Weights of a small mixture-of-experts language model, trained from scratch on English Wikipedia: 10.9M parameters, a softmax router.
Below are experts of layer 3 (counted from 0) of a mixture-of-experts language model. Rows are named down (a neuron's output weights, with its number) and show model dimensions 0-95. Each number is 128 + 32 x the weight over its row's rms, rounded and kept within 0 to 255. Numbers have three digits each.
Before each expert's rows: "raises" lists some tokens whose logits its average output raises strongly, later layers aside. This comes from a sample of Wikipedia text that the model never trained on.

# expert 62
raises: "|", "-", "\n"
down0:129131166128198107112184132135117064156150156124162131129130119171056140084156144083145120127197128159136054049179169122114142137180129153140150146110131198145129133113119102085104160144220196130147107159096116154075142183143130119096116136129112139130111165161130169128152096141126136126
down1:156130189134143140158132126126092221188132079084134128123100075124132196121124093155170130127200082066120097112149099135102112128131119112117123081144128116144132133124128092173119148193149161072105125186128093069096123119132116108134121145125194150114120134160143128077194124138104160206
down2:130146150163162118107131139132172099121121122132174143132073110115175097129081112101077066133076128165154121161208121113090130070132190098143154181143136093128213130143165100146195135114129100154200182133123120128118129102158119130166152113115103177170116128165117115135133098111138090041
down3:144155063138123112172090137111213139111104136156047121092075127180153116129076150076121130170094155084159127132128114197159091112129114107130102122135138141149113077042157128145185130091108071109130113126175141181157099109107139105156157147190137173110132129125093158105129122137121110068
down4:115137148131124108084132093054126124178181151008116161138139087127139176130099136090135132149085047137119128132134131126195126163136107130126154102146152050157145121201136122128108160157038120138091113165077155106140086167116151136104131121130150118122110128072143164129111129131151100095
down5:124156103131104109232179073096057160116174081041124070096116096126135119103131166140129131134155102092122137157153107152105173099128094154124167128115107117137145133153112106120095151125119115142063106070098177166168097099114158126115108097090194124189143124132104069123138137088123103114
down6:033081099138151151075170133179129113140157111104174101221090190073165149125125080112132104136120129125132118128137073192145108125106123120133124137099114173146135136145128136140138110100143073096133116167114121187113188101123119095136143185142091164125109114149145133154094054126179117188

# expert 80
raises: ".", ",", " |"
down0:112150127128141080126097068111145069126124168055068101120126134192121114106172136131196097131119139129134113128073097133151128172161107114134074199134107128130132128100125163127097071166149090092105137094145144142191107092128162149118181100178101127111154140117038144190141121077110092138
down1:124041105085160096170123137131059156143126044125110109139121144102137099105129174154144139103124098154185066126079100109129156168060123188201109087110150146105125127139152136110174126102171122184110042125155164133122131081134121120153135116172072123123168130119104138108128132175104122136
down2:138164134065188122128105098128171119171171136116099129164158148173157129124196120112131111146135105158118166126136099108134217071065125108125160145108065118125128087059105130115174055134112130149085091092081119109107135127135071080116138161115071123101098184188143129110126121154157130149
down3:129208128160147149077156101125095162129096147193066083086078111132139124068138183068112126102106148139163185111087128144113139124144168131105113120126154133131120100191072100183111188128129066094133149088133161132092126155143112154104124167153087103057127094172129134121079127147169129143
down4:146057152175152120137163136140123139180159098094093096116086076079132077025118151116154140133121132115135143126117124136148173167138126124116109131110126117073184129170119108120110122133147155165044123131168134154094161109138155158111122146186161151136185198156103142131141088095209173126
down5:109135122100156128187161133118123171109160163169119052137113127123071065159183199138111133158111128155121117058173132133110100120116159116104097104187113153131118105091133085152094151085124133122111161129076084135128131134111105100101170138069122138117146149134157175156130176063107186040
down6:121085085127154126122123115152138144107106104076145137147187164043123166099127120117160157117082129158177113138126131109094106111112085130057077217131142118168147122082138135093153086115139124115163118172116123108047110102134162068082115204085112131121183086156151176125128113127137088134

# expert 64
raises: "s", "a", "ip", "im"
down0:130122176126157071127132136107154119130180127083033165117152117145083159143120134141148146122159165134122215071191103142140143058143143070132159123143125134083127111126158136125135115131123137123094140094025157134122157145159142100109140115118156137183048172132095101140129156059119121145
down1:130133255143155071171101139114131125131095103128125073121127165132114126173065116148164132101132129095115099130160132112199090123110056136119132178123156122135146224187108116080110131137117127127130167053159075119170121154092128124082114117076124157176136134142123125134120125126122135120
down2:107127097103047130144100115135106152128178131124122092126132144090146130133187118143155141100123085131138138077121145096091222116114122108125089111165147116119182096037111136112127102065073121118072138126172148114124162137131102154123166099140133096194139114182136088192129133032136137120
down3:102084193128124174128107128129171172149130156111106126144127144125093128146133122167185136168175182113112128151063115145196118107120084119122134127169146150130167133142123125111105083125151129117124140121106118048033126154160110077130079095113100079135191080050150101121135151083105112066
down4:152190164188134159104180162063119097122158131121160130059165157226154126138143128098125142101122137135165211120116125159142157129125103157134088120133167121102173086145090174151138109125094100093066143138127035119122151145127099117093054127115123116096121125130130068141114124100126093114
down5:145092139160168124154130119130123094125095118080138167129144127134110144129129119235118121186135133131133114140136172203135146113127133097075160143148111103115117125150102118145137077142115137130224139053122130226099108115103146142106141087112138131117154139160100128155020082099175118106
down6:123098111123188111119178138065129098106186161092120177133137114091130106181136127131118147092085111071100090126089130214092146142160131157124178079125139136194128183206132126159079061142161117098184173133130130082136077192120120131110123124140098127120113125156136115148119090120104085138

# expert 113
raises: "o", "-", "i", "an", ".", "ess"
down0:121124135149117121069181138100119095101200126124166145135115112129137087168060177148096138183123199133129083146095143136042185128130079114140116113157142142108130195125120133119197156123120099153153190144127155147110149159096111110158176136140141128149150199128127140140139080059078099149
down1:092185066131172119140098133126127148152133113189153111127171102136045068127099162102146141091143083121111128153125135163075126166126178125124119087160134065131130100126135165153093197055116117124095127145150176140132126154121136081160150045126124112089139111093065119121126084177177134157
down2:141102129113128146134151100066108175116166112142132121142154120121081063133137130107182129126110115201110131131138075147127126175172192145127144110144128128134183123158144091125185114169197122131115059195080135150134109077120069143178077133211168156094107129133093126170099159122163119114
down3:136126148093087122127127113138169117162080140132190033172144083168103112074132124166159163135153136093169141144176127184129091165128159103133181114123171114135139149106119126115108138218159118113089149105129146104180107102123133114103067122122092161186090142125143080068088140191121087114
down4:149243135128139144137132133130101173088126165123147183167141102128129115094128105110074141123060174113075086145091065166112136166118121143188098125092139165108145130119130095148188111161173089124117071127149126157131135097116098132099100103184057101106144173048109124131127119149141139118
down5:133133140150063122103140145092200129136114132138165109125125126123147079104151164159122118114149134094161168138107107084148112084089114126165100147148118085129171114116223130148130145104140089142122091124092078158096255117128204141177102094129109132157134136128122132182155149096067128129
down6:182128074126110139121133141088129124060111162101142148143135098101134124111131073155123092169127129126087128126096127112129127052137135066115140137100120125133078101103154148072057118148089086133038109083140137141134222103080130131126110043116101120121094131095116164161105128127113088196

# expert 116
raises: ".", "r", " |", "L"
down0:139153058143142152121074115095168139116193147082128142119192146127148101144173127089089089128122104136143090061120138119145134080131131128137150136135134136169114121151128231124098140158133098144126163136117144050077092146124101213064120177124157156096170070143151131070115127145105125116
down1:138091085144126124187149112046048116128102121131129116098168106140127134121117103144189127069157067125119127136079114140167162123103132128188125121189123147161061106084096114103093114128182137158185160093144129155136186161170118149133128141098111153152114147139049119175118082149125155075
down2:208125085183102118131087132175137127125142085128158163117099152077145146126153136125181108105132130091126153093047079096120129131090124084161131102121108141124048140125099127132092107129091165126133131102143096120135083113135219147117114133099108163140087105125117008150157122148144181113
down3:101200121148090133093127117076129132138130094125128128134144131067152123091071150134131103026158131095138087047131118108106137152089125134135101107145155180139129165148113099164153081140147132129122152094139124152135167123141092129151115151141096101115167125074167221151202086125148209134
down4:114103227127046124174132134104088146126145083160162142127125096166180161136128130125110120092124162146103127133087105121146140128120142110123102121131155056136119164150136119117110081151131178145138146200123130078132077151114102117150125177146100171000134095128145175100140117165142167098
down5:092118129138060097098127173127147178127127094152128127127148147104091076159144156157072137128117128062116109136076168136096106150202110132080117138082112121086136141122128099149074053094086126155140157157174116120090093109092111143126207166129136098086135142130139134142092024085149132133
down6:197119122125132205146116174137071171135137127187105126184135170119131128186135104096127154144131098157135133127130136123151157143121053081068093133168081123104114124137131083119128134007098126122129120140126090108113117101156188169089155071177121166124173123115110162144131154137167094129

# expert 51
raises: "et", "al", "ed", "es", "le", "el"
down0:131187092119094137145109042108106155129096101132145129137098147187125192141128174069120221129164133181098173107168105080173122137124104103175109110110177163044168080128066105117148115122124067095095122115154126131135173096128121157137130153119121125134131151146154164106087080120128120123
down1:142132172114083101166117126104128114119098154170115148117127159158124120097135130188194211132132144123145177109072130255155095151145137117121141134113114073106139126156086126088091131122131141137138123153223113128140127192128158164078133129154172134099079073127130125094153106128136120074
down2:112131152123174150185138162141111126132082136132118175137132136135071130123106068157128006149126144184145139122119120070115063126158126117141120081095124122127113096191127177098098112152107043139096157192108123116111082159147147156079137147118159109133121123143148171162071175122110159096
down3:135150128062202113169141103092111122167132132094184077123066207138064033137121136128147160135147149093127132155114130101113127100107127059133122136114133068102097126140094129100097189155152095069117142135131100128122157113158157100052113123147102147125107092132077135130079153105104142157
down4:168076154147150078116094097098168125177120102124132115108179132017122143114116129119152125133134128136173149159127116120132136039137151118071138151100101118218130126128137128129102133117114148098150132089110035098130077080195108128054154062120168131135144098131128138133143132143095137126
down5:137088113171139114125159169114121164081127108133110100057137120097084172078118049110130067067144139127134130100072106121191124130124113074134129074130079178158129122125131122217184093108127114087135123128141121156131131115148120108104070098121167129128108131080113062088133069101121079126
down6:092126116129149130120094127124110109137133137116154159051124104117123138030115133135136153146119104135149124115153081114134135169068137119160197009073125131132134146130167172119096084113146140178136139138185069170129074139125126119061108119143108138106121072105147102100148088147199101131

# expert 74
raises: "y", "i", "ent", "il", "ar", "et"
down0:080133137125150119180138110125130148174151122136065106194131129127153120148172131127152140081136126087079063078110173079099089103070119144113132181043086113134126186131118109081178129125143126134117124126100158150144132113128102149092063127115251140125133104073124101114136116149126152119
down1:113123121135112131133126136159117139120170153140126078159098135138149154150128148135146113104109130186174119171206124129075091152152127127117131131091106181115140160132146159172107079163125090128136137048128129100115106126182126127135058138115111072168135208153141116180174218142127078039
down2:229145154070166208138120120131132146136095130101071086128171092174062083147134169140151128087118116125128115131084131166121136126173129186136115126123068066129127224177133121110122132189136127098136141137148093173130141142121122144216123111142145118148145145150154144148102151156117141139
down3:132117081141128155142117104133170129144088099129171114117143128120159148149125136124139130043104228140113153147173127148138152194141170133121084129127106145167167162129113104164158157128142088132155059129163048115126105080207073143141110153124072076162164121117214132102127107128135122137
down4:114139226129105142146115118114130126127145126152124094124114122132065135114125143131148138132126164131131174098106112133043168136139138133180160233188082112194171151137096150198141150158194127126179135136143151115101066174138110100128168135079160092096086131134089093134141117109144101144
down5:121128167131112056135126120178136126132123075112137092124086161101128129082153127153120177129105138120103108157116144125130129100208193090129094113096102166129091119097047112141127130186128009165082114097159163123140155123103127098128119152135156197139166133118097160123127156174158066154
down6:084143137182133088151119146181073108138166103131084159186080140176152153092123117143167154106194118136166137138134110132132117127131117047127092090131103167130049064129134150134104103141144129168149123126128091150139090131189138196131114142165175129151140088084182107173157135129068159083

# expert 16
raises: "\n", "el", "on", "ell", "i"
down0:177081150130148144120141124170111103164114133091145152135123151083130089179117126135121128063124184189134079170149172093105129100128158120129077151116131148147078115196166181143122135132126121134183106110142125141047126110116119129058093118127061145163136066154113214127166155133133092078
down1:177157155152109153153156131160146174141111125182116128107127132144130161044146130065050149088126093105088131130097138103173114074127153161104172109113074106113137154159134136156118148090115121143129119040150158122096106118143186148218126054124179129141126115147139106109137091174083094133
down2:110170139106143115172175132120110052131126129120092136075121103110109148181147107112126118130184143171135093118062130146041204227124125066123138048115152137111135150075127095121142112089128129156106116127114105183112138119126159174121106095099137074114171122128183157136131098145122126095
down3:136212060129139125154131129109191146105189133110142056148105152128112151092090137108142113128119107101131101171112130139133125102095152181129111193132157220142138081129129155086153068212147153134136163087155182134127140132208095132143131135128059102128129137153148165100117125111130138155
down4:136123122131113124109128147110117125127063157118163109118127118163120069111125174127130134111146151143154126148077146134142115139088164138106135182094144067123139162030119089098114106140164126143153127124130117127126128114132199090081198089071108169150184102059189106101180151132184214135
down5:077096130121122140075178125132146176181141169214096196101099127128151104128080092137123169155115138165118138159138054104100097143201174135127132102139120146079135148136120086160122134081129128112135090113166116210130109171125137128104098122070128199164140160119081124161117188133129125108
down6:158142129146119137133159149136131079127158122135129177144091104136103132140117108118082109153131165114128093094126155125102172123125066141016122156127045166125127134146159175097132087097146137106116147147162129126128197229095138069112127185139173118180139138070121148133116174107086075121

# expert 59
raises: "or", ":", "a", " in", "y", "om"
down0:074122130180130152116122125124076100162147122112135202122133097153102180130087106102138123126142148130120104130161145092077164103129128132125195083138169133077241057105125113150131115115128100084137095097098112124094160133092106138125054140127126131084187122060073146093160092128117136168
down1:139129129150063155129123099085151101179126159124104127108106128174107135126083128142148101152105124151078181104131131116088128158159132183133049123181068118093131148059109101013188124124139127154170119155176118075144128125137176122181108116116136130107104115139129144126128116046114073147
down2:069104141146126121085086088149168168126129104124072175178126126106165133120127136130122126129114193082017144179043110074162189123080127161127127110148125118176101111124131126110127148132129128150132139151113051125143127160197106103134128115167131140145128120139130064167091155124136173077
down3:122119068125108145169129078150091169055130127088146168076140173068144135103102139149119141135154111071105046134160129141184126125112166119166077131127159119126132112110202089072130120144118165131128194136100077104127104118187111138143133147116151200103124094127114162138210121165139133117
down4:104195117204121147146147106162119138181143136155112138135126199128167118126107152162115136112182111138144147132150070161140119085128125121182111129161201106113180127184135082103143132167086175137168094212144115116205115148183105118131129149097126117177145092129104116130131127213139125096
down5:125110160105171167230119160128062177121122129079104133113202090128104103081111088111138081123120121118146141158094093124127082135114143136158145119111085133166115091186135133126154124101190127162143128124188124170164116136106166109153113060088125150093136061178121116188123074136096116150
down6:129133066122134083218147111103095132177140195121097095116114088070115120149136137127084136145149120128102129086143133220136110124165122148166092124162126138163102160137140111171144060106130174099077143128111179085144111096114092147119124065091074158124048089131107120142135123090081118123

# expert 12
raises: ",", ".", " and", "-", " of", "ly"
down0:101152121090147222132085152134139097134194131130203110161116100077135105191183154141130129132124124137160133122182161161136129170161139102189083190122160119114155165138090140129150118112107118118124121151057110104117117187127131129133141087161112105117128130135174112109146125212205098088
down1:150200098180190136190144138138118168131172134106118124091151094097123096094132155056114113098167117086101181130110167165105135112094150066136124121107133061135117055147101107174154169127155113166098136152154131115101119124089102154120061097163149129116089147117124066101128128102201106097
down2:171139147162112174131062144142162130109141128138133105100111112118127127170087077126096096043123137097115166155124084193121082089133129132143153062141144130155150062097195197135114124126106131111130131178138156179145131130135168085137174156139132198108029112104117129130131147148131126183
down3:101120090090180138160107127167131138134112180102129125136126171130151085181128103131133139106118124099162085135041127146111129058086116145132110167073174111099155100087121149099138068157137192140128156099176135140124139049123131079113102122094034118123159063060126141114097136131108117130
down4:123083149141130109098121152198148129123133140111105095135185117093129103148135121181157120122054127083178128141172148049124065118147135120060097166128144159137139124145134132157120127147117137110156099112169093145086138147117213136187089164129132131055082189169128081109149134099085069134
down5:162126088148132090141128129130138129152149129125123095143131093198107133059148142128131128085130126102127146093103084131137187079189144133139188179085119140132130063085104126108109227073149128127126064050113115110133133125089105160135096127184098155175109143092132119102112071122193114151
down6:167141078146151130085127143128162128088071151167117131097085131086131162136131084076068155119117125144162098141197221091217179135072095091106123142115138123107095140136104143140118145129131119121131106033162117138150144187105162123185096123139135147128138185143127120133125133163184145122

# expert 117
raises: "a", ".", "in", "i", "y", ","
down0:144095124131151081199123139092130119049083128093150145084066131135179115126130144075054078125149104120100104055139153118120153173143153126122112141106098108101148120158162082129131125163110160087104136138132148148121153056161129128045125155104106128114221112180115103138115129130076105149
down1:138129094091086142226126107152139137134141177103039137172151116126145103145140139128112125161150124092078133132136154098124154108120155119103121128140163115123007116103140146159159150126094112127152147149061139134118140136127056162172170082125174147115113149156164066124150186129127131059
down2:093118116188118184155104087124118131094139053127176121100078042121057080085189119129131121128133123128107110162142136077121130121128138109114195146170119127157139119135111145146133175137125130145089102145148128072114100131118121150191105149104168167104118129128164102039124102128095215104
down3:129092107141102124139093173123129120136132124064138124122113069127127097099203141128169125126133122163093133074175132093138115122053111122119127169093124132127108089109135120131170108136105116206126128104134135131132086083133000149129078161142102128123178146153126140120092117055045134135
down4:126006126124127127189120080130132127097096136166162177169138130125129124167149159068138073111142089129111154128169123102109145138098126122152187132130120077061126129170130149087130113134129092099113172128105203090141119138059227156110134144128112115122112134127115128146118148095147059112
down5:122129126122174131180136183111138173154131157122018163124135129151132144141104112169149121088118117090077143195152141072074147105118113159101132124116102131117128127080121164130070131098106122163129074077164145159091143136153129103111177127111146145114105165166184137092224056142104140113
down6:161121174188148085128125162137096128235113148118153144131107112144198090119128129164111077136123115121201129135140151119127093129100218123113187092130127126080121147128203147135137100135093122099119078129115109125088112181154108155143163172152128133128112196139119104194144116109163172161

# expert 70
raises: "em", "if", " |", "im", "i", "ri"
down0:071139107095129122106135136155163173203040130098081092143131141205104103170133115128101121098091126123136128128128129108141151148138134104115149145127160150103085118120051147115135138170155084134140109142162038172106127127074167133150082153122167122199106152129180097107133200107143176121
down1:181110129159100137048060139106123069083144110181105206148142082071148154124131182113162219135114089139150130156124178146099138086135145150125056159149099175131156152093092099097156128125107139104113138112130145159121103124143130107162093153121136077158206125133125119163135085118116153128
down2:133088137137125110127100234075077119113128143189157209127190112124126127121170092084128119091133089114130121173086174136127107134125101147127164121150125122126127135151101106155124107161150168141132124131086145220128111152130133110133124100105115148076102122009073144116178141125139101151
down3:159090118125123097100126084128076136146071113137182094185138121140109132144150115113153092118129107152110149110202077163112127123139117187118188119086125125127133150168202147103101132125108114106130122123115162157122000130122136136184130121072133168172115122148136099123158194141167170160
down4:124116163136123126116255131136180192134105104128131107093106130135120141084124165118130138138129097163130182168143058107131173131124051130128120121106103140118114115122127170122136063126096172101126154096128172071120058068160161171143102143095146127145182179155108131102131128108121133090
down5:114115056123068174127130131135185128077107202124129156117186124149125136119141144106158143120145160085115150121137101117123174103192127123151084124115179125092105096152041120125125117077126107135163127121014147114153063123130108129113130083130120084137202128123142137126082134124067127100
down6:101119134098190174197180222126136124128080141135131122130127135123107169092117105146182142074140167182197179116147144137154134161108161098097195122138160127135079124115145109095131129120171140138141097122090146195141129142144128117165158110134128147135125169146096132139095143115171040203

# expert 41
raises: "un", "p", "ut", " C"
down0:168128093107130064137170080130113128130154126123099084098104114125173127142118105121113157105200157083132132154100136160106177179179198126105144101130083111128127121138088165140105135130089139127188044135118114128140058131127236117151184138112127121102145152080137185157077111141113109108
down1:133133084162126125134119141093207115124122213135129104117128144122166191146128116132097073133125094041148133023042141118096096079152152130141129193132149147103159163109167064130154111123124138103148149128113128123165069140112156061144125135126124130122089123127101153165164143131093100142
down2:118136151169116163100128156062137101085119175132184129145124124139115124120108080125069132122096112164131109079083137128183105110147252124117161140180129107127164133179125137069114131101128096112157163172123191100041128122111090145068131135099122189147127161147130121122114123138113166170
down3:122196137091173077138124148084122130121109184079088176137139138118140089209098136131118117130142115079110079113129133141128139132129154123110129117112108149176187127140141129078151194150207200124106136138127129098124185147123170169128069126034143131203125098119142141121171099109139132113
down4:197128164170120157140106138123184105044130123136094190156109107166125152135157061172137134141185125075155132170196106126099128131128128104140125095129140175142129090165096118105162101110109128200170133151127115134149155084127174123128109106180186108060071080176129121131124097130151096150
down5:077143151130111091116098210130090151106147134151092110193137068149133124096089216152122118142160118120144130112150132118066172130155131084071153118132124134142192044121125109128124120141135129212134124171071102121130134126126159130167154119182105160093153130144052137124123118076098084127
down6:101102142171101066120019182116154126126128095133118111035116168122103187119121142123101107101129151127117115128145107139134132145161130128141134122089143164128148147128123196117201092132118085117122055170149174098070108158183091170106114109194125079153137131133180127108127110136091155139

# expert 108
raises: "s", "ing", "er", "-", "en", "it"
down0:216153170186109120099113076060119134129139153165168122120127149122144102105130118134156091119128147188138122104198142162073109101134154060156120087092092142126167095128060114100078104195143133125133196125168074100040111165128113138117107155135122110104139114104100134130156105116119103139
down1:129123157146112081191177133133143204127176131123132063196139183115105100124127105128148117102146148113129140134131120174151135110143106133125134123117108195181162126150083144162183119081141135188118150076076152149140066151124152098112172128107122164091091110133179104128124044097149126205
down2:144087069115056145126088128149096194112138132128131124204177147144130142120146131157108123149145058140159128062138145128103089133134161169102112153116138161155101124129105164133084090106035135166137125124103101123069227207128119156106100097188149126136133145150138163131134159121121141107
down3:139126100136186152108148168141123171133072122062121144144080143105103191089130165127138128130105122166124133124147125094145156145138131116097123107113118172087231100184132060156151140149161097213096130163130169131087100134140128018143108132085134130173175143116159126142133125155111135161
down4:178117142169206165148117158136082129131127124149110229129127130050116173190149107133119157127139099142177119129102127186144142118078125126022076133134119123092108110134172166102093120126122166111116087108140127098103149212121132114109104128116138119105167128145041126135127126125146114107
down5:179035096163137111153172095097142103176148177148161187130105144116132154111157171086118126143118126142199073068099116076169141171092142109115156062113132124135172185102132087117137087135175129133104203152101150131131138125102137054130144127115128117193117111090115123134155127167124123137
down6:106165159120078059111079169121114148117116120126132117182166146061136116132129189130125131118123152102182145128148082155147137044194101136106105157164095083167168126114108124062127110132127159087144075131122120185172133118167127122063128127108137174199131146099060109120151120122158084135

# expert 119
raises: "-", "|", "\n", ".", "S", "\""
down0:122079235128097119131134065161125135128165164139031112116160130118163055137137118101100123062170130124136078121114115103111103133170147108124150150172129205169111128131115123097120143128105133213096154122126123109109132124099128146154103118177126113121138136084136089130159125168126077049
down1:131124111188180125128139143133137121143183132094140132134128111117115122076114168176118135126090148103153147124195102149149167115160183116134112135165138145129127131060097130088122146143116193146124151136098128141117051131126187116152144063137126146112139111115121169125125199126139000066
down2:140089185126123134129140122129131165094128131170128131115128061047129094124120145122054171115135147206115128134087183092153194147174140118092035111171130124127159100156119196132111177124117073120140105159121163066106141151099127171131158057120137126134117121106104124125179150110164138135
down3:122079182133184126068146119041153160143127137212119109137203192094168124128079202135151061122077139140124130113094134170166136120144133134110118192131163103166140127200122133128131117082133148099136134132107147093147151137141135159154142152128125129116093118122186131108145060132160124089
down4:155176103110123172148106149153076121127134070128123133057124134128124177123133118144082080120125133132082117116152087168092141176103172102138135106135138136141148132144141153155011191117136053128108137073153144134126115211105124074109119123075119083083120125136059156100171130101135136138
down5:130081164078145085118127082096107097132150130142111213144153133126131125135142120124122077117144127110086122113135115108123139119154154034087127102122117120151112181149138209125068166125140129107140200117136139136109149145112078167125217196120139167123123178120203136208138110110126112139
down6:150145139090134129190130062125121078183131125121148137105141110108164133118109189101109130170120128131070143131123201146093146152056152084117214115135140089138121156102156133103178143120027128094142129130186116133080139164096131098113157172101123098115134179077162123150098129185114131142

# expert 97
raises: "c", "al", "or"
down0:106107127126096148117206066083133150096157241073120096139131133145118138145125153119177130158140093143123142079113095136105159135106091104166155144138165134117126094031152060113137134175115143113162148157162124153112093154041135130145131143073134152125149143108171132133154128126130146198
down1:144160114132140108168138150143128166150137133111096154127060135122118111065132158048128138128126104157069124137113133112122163114130135107118095129081160046129121076162119111082125183084101189094110107139090095131221118183123049151128128195127119142168099140166194131170115139113137140131
down2:141098084154130157096087104131104112146125185096125125116099102221109136108129196128179114103115129108080130105103125159172097112138127132210222090091087136121148093197142083135132097126134136126127177104102064123115127140138112126131103124090065129086122114088152189134133086117150172164
down3:137146046142127121127155153121179169067072153133076134104126138116139159195075133166167160127068143108129151095126102115160097095130081107134066174157118127128082133100075173140097052057125101121127135143116136186121143035133149147133081125158163123156132142130110160130151124165130123116
down4:139109136128120124185143182128077125122097103131091156167126126120133035182112116112097215147138078171163223126139192149118141104119151122118095101125171149111128149119123128087117167127093142071194134140140186205156123077129122102140132080127103119073171106124146125111142132122124117104
down5:126128119091168140101128168136129148139173084129153132217117105077172171155114129128088137128132173087112132129072141138159076149073117049109085110182117136094105147103151053072121118170138161157169073178178083124122136123180192154130115138124108125112142167109101153163115158149106107107
down6:113120125169075132127112129139134119102156135091135128126141138083125158162129156127148124055114128109110123126193030143155058093175125142130106124128078130142096119101144124162197143128142178122144089096122124065136073170161124072163174128165144145172060113173124213127168148144163135129